{
  "num_hidden_layers": 8,
  "hidden_size": 512,
  "n_experts": 16,
  "experts_per_token": 2,
  "d_expert": 256,
  "d_shared_expert": 256,
  "hidden_act": "swiglu",
  "moe_layers": [0, 1, 2, 3, 4, 5, 6, 7],
  "router_score": "sigmoid",
  "normalize_top_k": true,
  "routed_scale": 1.41,
  "balance_loss": 0.00015,
  "balance_bias": true,
  "router_bias": true,
  "init_std_router": 0.0135,
  "lr_router": 0.000467,
  "num_attention_heads": 4,
  "num_key_value_heads": 2,
  "head_dim": 128,
  "vocab_size": 8192,
  "norm": "rmsnorm",
  "norm_place": "pre",
  "norm_eps": 1e-05,
  "positions": "rope",
  "rope_theta": 47700.0,
  "rope_fraction": 1.0,
  "qk_norm": false,
  "attn_scale": 0.0884,
  "tie_word_embeddings": true,
  "parallel_block": false,
  "init": "normal",
  "init_std_qkv": 0.0251,
  "init_std_o": 0.0,
  "init_std_up": 0.0251,
  "init_std_down": 0.0,
  "optimizer": "adamw",
  "learning_rate": 0.000812,
  "beta1": 0.9,
  "beta2": 0.95,
  "weight_decay": 0.62,
  "lr_head": 0.00702,
  "warmup_steps": 221,
  "schedule": "wsd",
  "decay_fraction": 0.722,
  "decay_shape": "linear",
  "final_lr_fraction": 0.0,
  "batch_tokens": [65536, 131072, 262144],
  "max_seq_len": 1024,
  "doc_mask": true,
  "train_tokens": 352300000,
  "max_steps": 2387,
  "dataset": "wikipedia_en"
}
Below are experts of layer 5 (counted from 0) of a mixture-of-experts language model. Rows are named gate (a neuron's input weights, with its number), up (a neuron's input weights, with its number) and show model dimensions 128-191. Each number is 128 + 32 x the weight over its row's rms, rounded and kept within 0 to 255.
Before each expert's rows: "gets" lists some tokens that make up at least twice as much of what it gets as of all text. This comes from a sample of Wikipedia text that the model never trained on. Tokens count by the router's weight.

# expert 4
gets: "'", " his", "s", " their", "ed", " its"
gate0 [138 135  88 105 151 106 103 151  95 125 112 205 134 148 100 111 131 134  80 120 157 109 123 140 127 120 161 144 120  95 142 129 190 181 130 129 127 143 104 188 101 102 103 176 210 125 105  99 133 131 106 118  99  99 102 143 113 133 112 132 111 130  63 100]
up0 [125 202 129  99 128 133 100 128 156  90 181 160  87 152  52  86 126 103 173 127 181 149  97 142  96 111 112 116 126 184  25 118 132 159 178 178 135 143  62 177 163 157 175 148 105  80  84 122 124 120 110 144 149  97  99 116 145 120  84 141 145 121 126  93]
gate1 [ 90 109 108 109 162 105 132 122 141  99 122 207  91 167 112 120  71 129  85 143 147 119 178 132 119 127 136 116 115 132 110  93 129 136 132 130 128 145 155 119 151  86 133 116 141 162 117 105  93 120 147 152  97 100 146 122 144  50 102 186 173 174 104 181]
up1 [121 105 170 132 153 140 167 130 132  85 172 157 117  78 149 121 109  88 107 174 149 111 196 162 148 143 144 125 136 138 223  98 160 104 131 149  62 201 194  80 141  84  77 106 155 145 115 119 161 174 138 159 149 136 113 124 109 130 118  78 143 168 130 156]
gate2 [139 106 164  75 107 119 111 160 164 103 127  91 150 109 111  77 154 161 128  82 108 185  98 129  90 114 111 118 152 113 146 166 115 171 132  69 130 133 120 158 143 109 128 138 140 157 164 104 139 138 146  78 164  95 125 132 159 152 158 113 110 150 124  80]
up2 [149  86 136 120 123 102  82 144  57 129 156 146 136 136  12 118  65 119 165 179 131  94 171 149 112 143 101 134  66 166  43 122 154  68 147 107 126 130 143 106 102 175  77 160 155 126 118 150  70 155  79 129 100 131  86  95 106 113 152 146 119  93 158 144]

# expert 8
gets: " |", "|", "-", " The", "\n", " the"
gate0 [146  87 131 165 165 129 103 121 147 106  64  94 167 139 110 166 128 102  79 106 104  83 165 134 116 155 136 106 103  94 125 153  79 181 121 143 160  97  78 137  87  96 161 126  70 194 137 138  99 125 133 101 113 101 131 162  70 121 150 104 112 130 113 127]
up0 [168 151 129 105  73 162 109 142 140 105 170 131 176 154  95 115 132 150 121 103 103 119 133 139 162 158 136  72 156 105 174  69 183 191 107 129 153 177 145  89 104 118 145 135 205  98 170 138 180  87 109 172  65  48 155 109 114  92 117 121 108  79 178 127]
gate1 [155  68  72 137 122  62 119  60  82  53 132 105 145 113 168  79  57 142 116 103 103 123 125 109  82  79 138 107  94 137 127 106  84 119 177 119 155 159  95 132 131  61  96 165 126 155 119 139 115 127 137 119 134  88 158  74 122  93 146 162 116 117 122 135]
up1 [129 129 143  79  89 158  84 146  86 118  70 110 106  85 154  89 118 122 150 108 123 132 178 113 179 156 105 142 162 156 159 119 167 156 147 160 133 206 184 130 139 111 140 151  68  68 120  75 167 193 110 137 116 129 152 126 107 142  92 124 161 107  85 107]
gate2 [ 89 120 135 163 122  84 202 152 104  61 145 129 101 154 123  70 104 120 135  89 135  99 139 169  94  78 169 113  74  92 103 119 110  28 102  70  80 153  74 122 135  83 100 112 111  72 125 131 119 152 136 154 174  86 108 163  83 123 138 114 132 152 151 155]
up2 [106  92 174  89  96  24 102 155 136 125 112 134 189  72 165 131 171 134 151 194 191 131 131 122 156 118  80  96 153 128 106 137 117  94 218  99  68 162 108 133 134 104 142 117 118 116 160 151 144  83 169 117  60 121 127 134 130 113  87 146 151 156 149 125]

# expert 15
gets: " was", " is", " he", " were", " be", " are"
gate0 [116 156 154  80 114 127 109 111 140  74 123 213 167  79 146 156 119 132 162 120  94  73  76 134  80 154  94 154 108 128  97  80  95 140 123 173 162 118 118 145 124 103 119 175 155 167  78 141 176 143 163 149 118  90 103  95 104 115 113 116 139  99 151 178]
up0 [160 183 152  94 134 158 144  52  77 109 169 104 141 145 185 114  92  95 145  58 160 139 198 173 141 111 194 186 144 130 135  59 131 136  80 191 141 116 113 120 134  54 142 174 109 154 135 108 166 119 172 142 164 177 155 197 137 100 144 103  88 166  89 100]
gate1 [108  97 174 154  97 187 104 149  96 147  81 185 109  97 157 158  86  75 169 131 132 106  82 122 117 144 139 133 140 116 175 117 115 177 157 139 118 141 114 167 128 105 100 131 192 111 198 123 121 135 103 133  79 100  99 137  72 123 139 188 103 174 123 104]
up1 [155 139  85  98 111 148  95  83 132 109 106 178 116  86 129 144 195 114 165  64 103 168 107 135  88  96  80 148 143 107 135 108 119 106 117 118  97  61 105 124 135 112 135 150 146  75 135 163 116  90 130 115 106 136 136 168 114 178  90 118  96 119 113 118]
gate2 [107 138 145 150 106  80 165 125 146 132  82 175  89 130 109 152  95 191 137  96 145 139 128 196 117 126 145 117 131 212 125 135 147  73 141 124 148 145 105 152 157 168 116 119  98 120 131 213 103  54 101 156 118  65 136 143 121 111 129 132 107 115  68 126]
up2 [153 118 163 157 157 114  59 171 112 116  86 142  67 197 146 124 115 148 149  96 199 156 129  50 199 109 120 105 127 145 121 123  96  61 125  87 156 133 121 107 199 135 104 123 118 135  95 121  82  96  77 176 191 149 142  81  68 169 108 149 187 123 102 133]

# expert 6
gets: "s", "e", "on", "y", "er", "k"
gate0 [109 157 101 134 175 110 158 127 132  77 153 136 172 100  84  65 178  94 119 147 184 171 179 145 171 107 115 110 152  87 139 181  72 110 100 204 126 162 109 139 131 121 138 119 145 159  91 110 122 194 123  87 124 110 155 104  96  72  83 139 129 140 136  78]
up0 [162 104 145 108 178 165  72 144 140 141  99 165 120 154  59 127 118 105 147 153 144 103 171 130  90 125  57 101 109 172 142  82  98 132 142 106 128 141  55 157  66 130 140 131 154 159 102  98 143 109 132 142  71 169 159  97  88 112 127 186 157 157 127 103]
gate1 [ 98 148 168 180 159 130  99  96 143 111 152 178 125  58 141 146 108 156  82 134 162 123 131 154  73 102 120 174 104 154 149 144  42  74 162 141 114 121  75 118  94 127 104 131 121 103  92  78 128 116 223  64 153 152  89 105 113  99 120 152 117 132 127 161]
up1 [159 168 122 143 116 158  82 125 156 129  92 175 136 116 123  96  79 176 116 123 131  87 165 149 142 132 105 160 102 136 127  92 130 127 186 106  98 120 156 102 100 169 104 129 152 109 160 105 121 131 102 127  85 132 126 119  95  70 133 107 123 104 121 173]
gate2 [116 151  93 100 115 140 167  89 124 135 143 119 146  88 137 109 111 144 120  68 126 104 129 122 182  91 101 127  41 133 128 113  66 165 101 144 130  89 110  81 121  83  91 148  94 118 157 127 174 125  94  71 159  77 132 158  92 103 159 115  96 129 177 145]
up2 [120 152 121 152 161 203  97  94 155 124 159 102 117  55 107  96 164  97 136 170 110  57 160 168 136 148 133 116 119 168 166 168 102 186 171 146  87 141 106 121 145  79 134 185  98 128 121 116  92 132 108 108 152  97 130 120 136 117  89 116 181 108 186  80]

# expert 9
gets: "s", "ing", "ti", "ly", "es", "ed"
gate0 [ 75 141 132 156 120  96 195 125 107 135 156 190 160 178 123 184 149 189 128  55 106 113 120 203 105 157 141 142 110 100 151 149 116 100 161 187 136 108 131 125 134 134 171 154 147 111 156 173 146 120 149 106 120  85 105 132 114  96 141 139 117 144 166 114]
up0 [ 93 150 124 131 157 137  92 110 134 177 130  80 116 125  55 118 141 108 112 154  67  73  94 116 116 111  95 121 110 146 116  54 106 145 151 105 129  86  76  96 132 136 129 111 126 100 158  86 135 108 100 159 107 109 178 109 158  84 167 105 126 127  76 151]
gate1 [130 153 123 112 139 176 132  74 131 150 159 222 161  89 159 155 127 110  97 112 125 133 158 158 108 161 168 145 128  38 187  97  80 166 151 138 100  99  97 122 126 153 151 113 120 107 118 140  87 173 163 129  48 145 138 156 125  88 120 103 146 124  75  82]
up1 [195 158 136  97 182 102 109 141 155 117 139 114  81 144 142 125 148 111 182 170 164  52 185 182 144 146 136 148 189 175  90 130 157 109 136 121 152 141 122 115  58  98 154  98 123 135 116 158 101  84 114 147 132 154 107 102  93 191 102 113  98 141 132 167]
gate2 [168 163 168 174 136 131 121 208 151 157  83 149  93  33 201 133 128 155 182 134  56  95 108 116  85 139 101 119 150 144 126 146 152 125 153 134 138 156 139 210 159 110 116 135 144 141 124 117 151 155 101 120 168 118 124  95 126 126 103  56 102 143 135 105]
up2 [148 177  98 187 125 189 133 145 190 138  86 192  99 113  87 124 109 150 159 120 109 101 111 213 107 166 116  92 171 119 130 108 189 181  63 106 111 150 110 180 124 104 111 173 156 137 127 132 117 166  99 166 143 100 133 180 106 125 123 109 125 168 134  92]

# expert 2
gets: "=", " with", "ed", "\n\n", " In", " by"
gate0 [ 93  99 124 135 141 101 124 104 150 170  91 151 158 135 153 154 146 100 101 124 118 141 175 129 125 145 132 147 159 120 115 114 129 204 100 203 108 117 125 108  92 102 201 111 176 141 184 124 184 128 142 169 126  98 142  99 125 115 154 102 140 162  55 150]
up0 [ 97 134 155 113 100 150  98 119 132  76  74 110  98  87 155 149 135  95 122 144 117  61 177 142  67  78 134 154 143  99 101 117 177  92 150 106 177 147  85 115 180 124 214 203 154 162  36 113 104 154  34 152 157 151  36 204  74 173  99 149 154 119  89  96]
gate1 [143  52 118 133  91 143  71 107 198 158 107 160  51 133  70 126 148 185 118 188 140 143 134  60 108 115 136  79  72 139 196  80 133  87 138 128 124  71  98 189 153 149 155  96 137 200  96  98 196  92 211  96 126 109 153 165 144 190 136 145  70 195 108 129]
up1 [157 162 153 180 187 108 147 165 114 154 173 159 176 140 149 199 104  71 100  41 201  63 127 214 147 114 127 188 168 106 152 112 130 117 126 162 149 111 134  98 143 152  99 174 107  88 138 160  92 145 144  94 113 123 121 125 116 131  81 158 156  88 155 163]
gate2 [117  96 150 113 139 131 174 168  97  80 108 156 127 221 100 169 116 150 126 135 147 108 115 127 140 122 173  92 140 123 128 103 135 135 185 147 148 144  83 130 113 145 171  96 117 139 105 116 123 163 174 156  76  35 223 175 132 129  86 171 126 162 185 107]
up2 [139 122  84 131 133 131 137 102 132 134 141 152  89  78 145 159 115 154 109 159 167 141 144 184  81  81 128 126 160 166 167 150 122 107  95  35 133 121 146 171 129 176 137 137  97 131  84 105 107 151  90 163 110 147  92  77  75 151 161  82  98 128 104  99]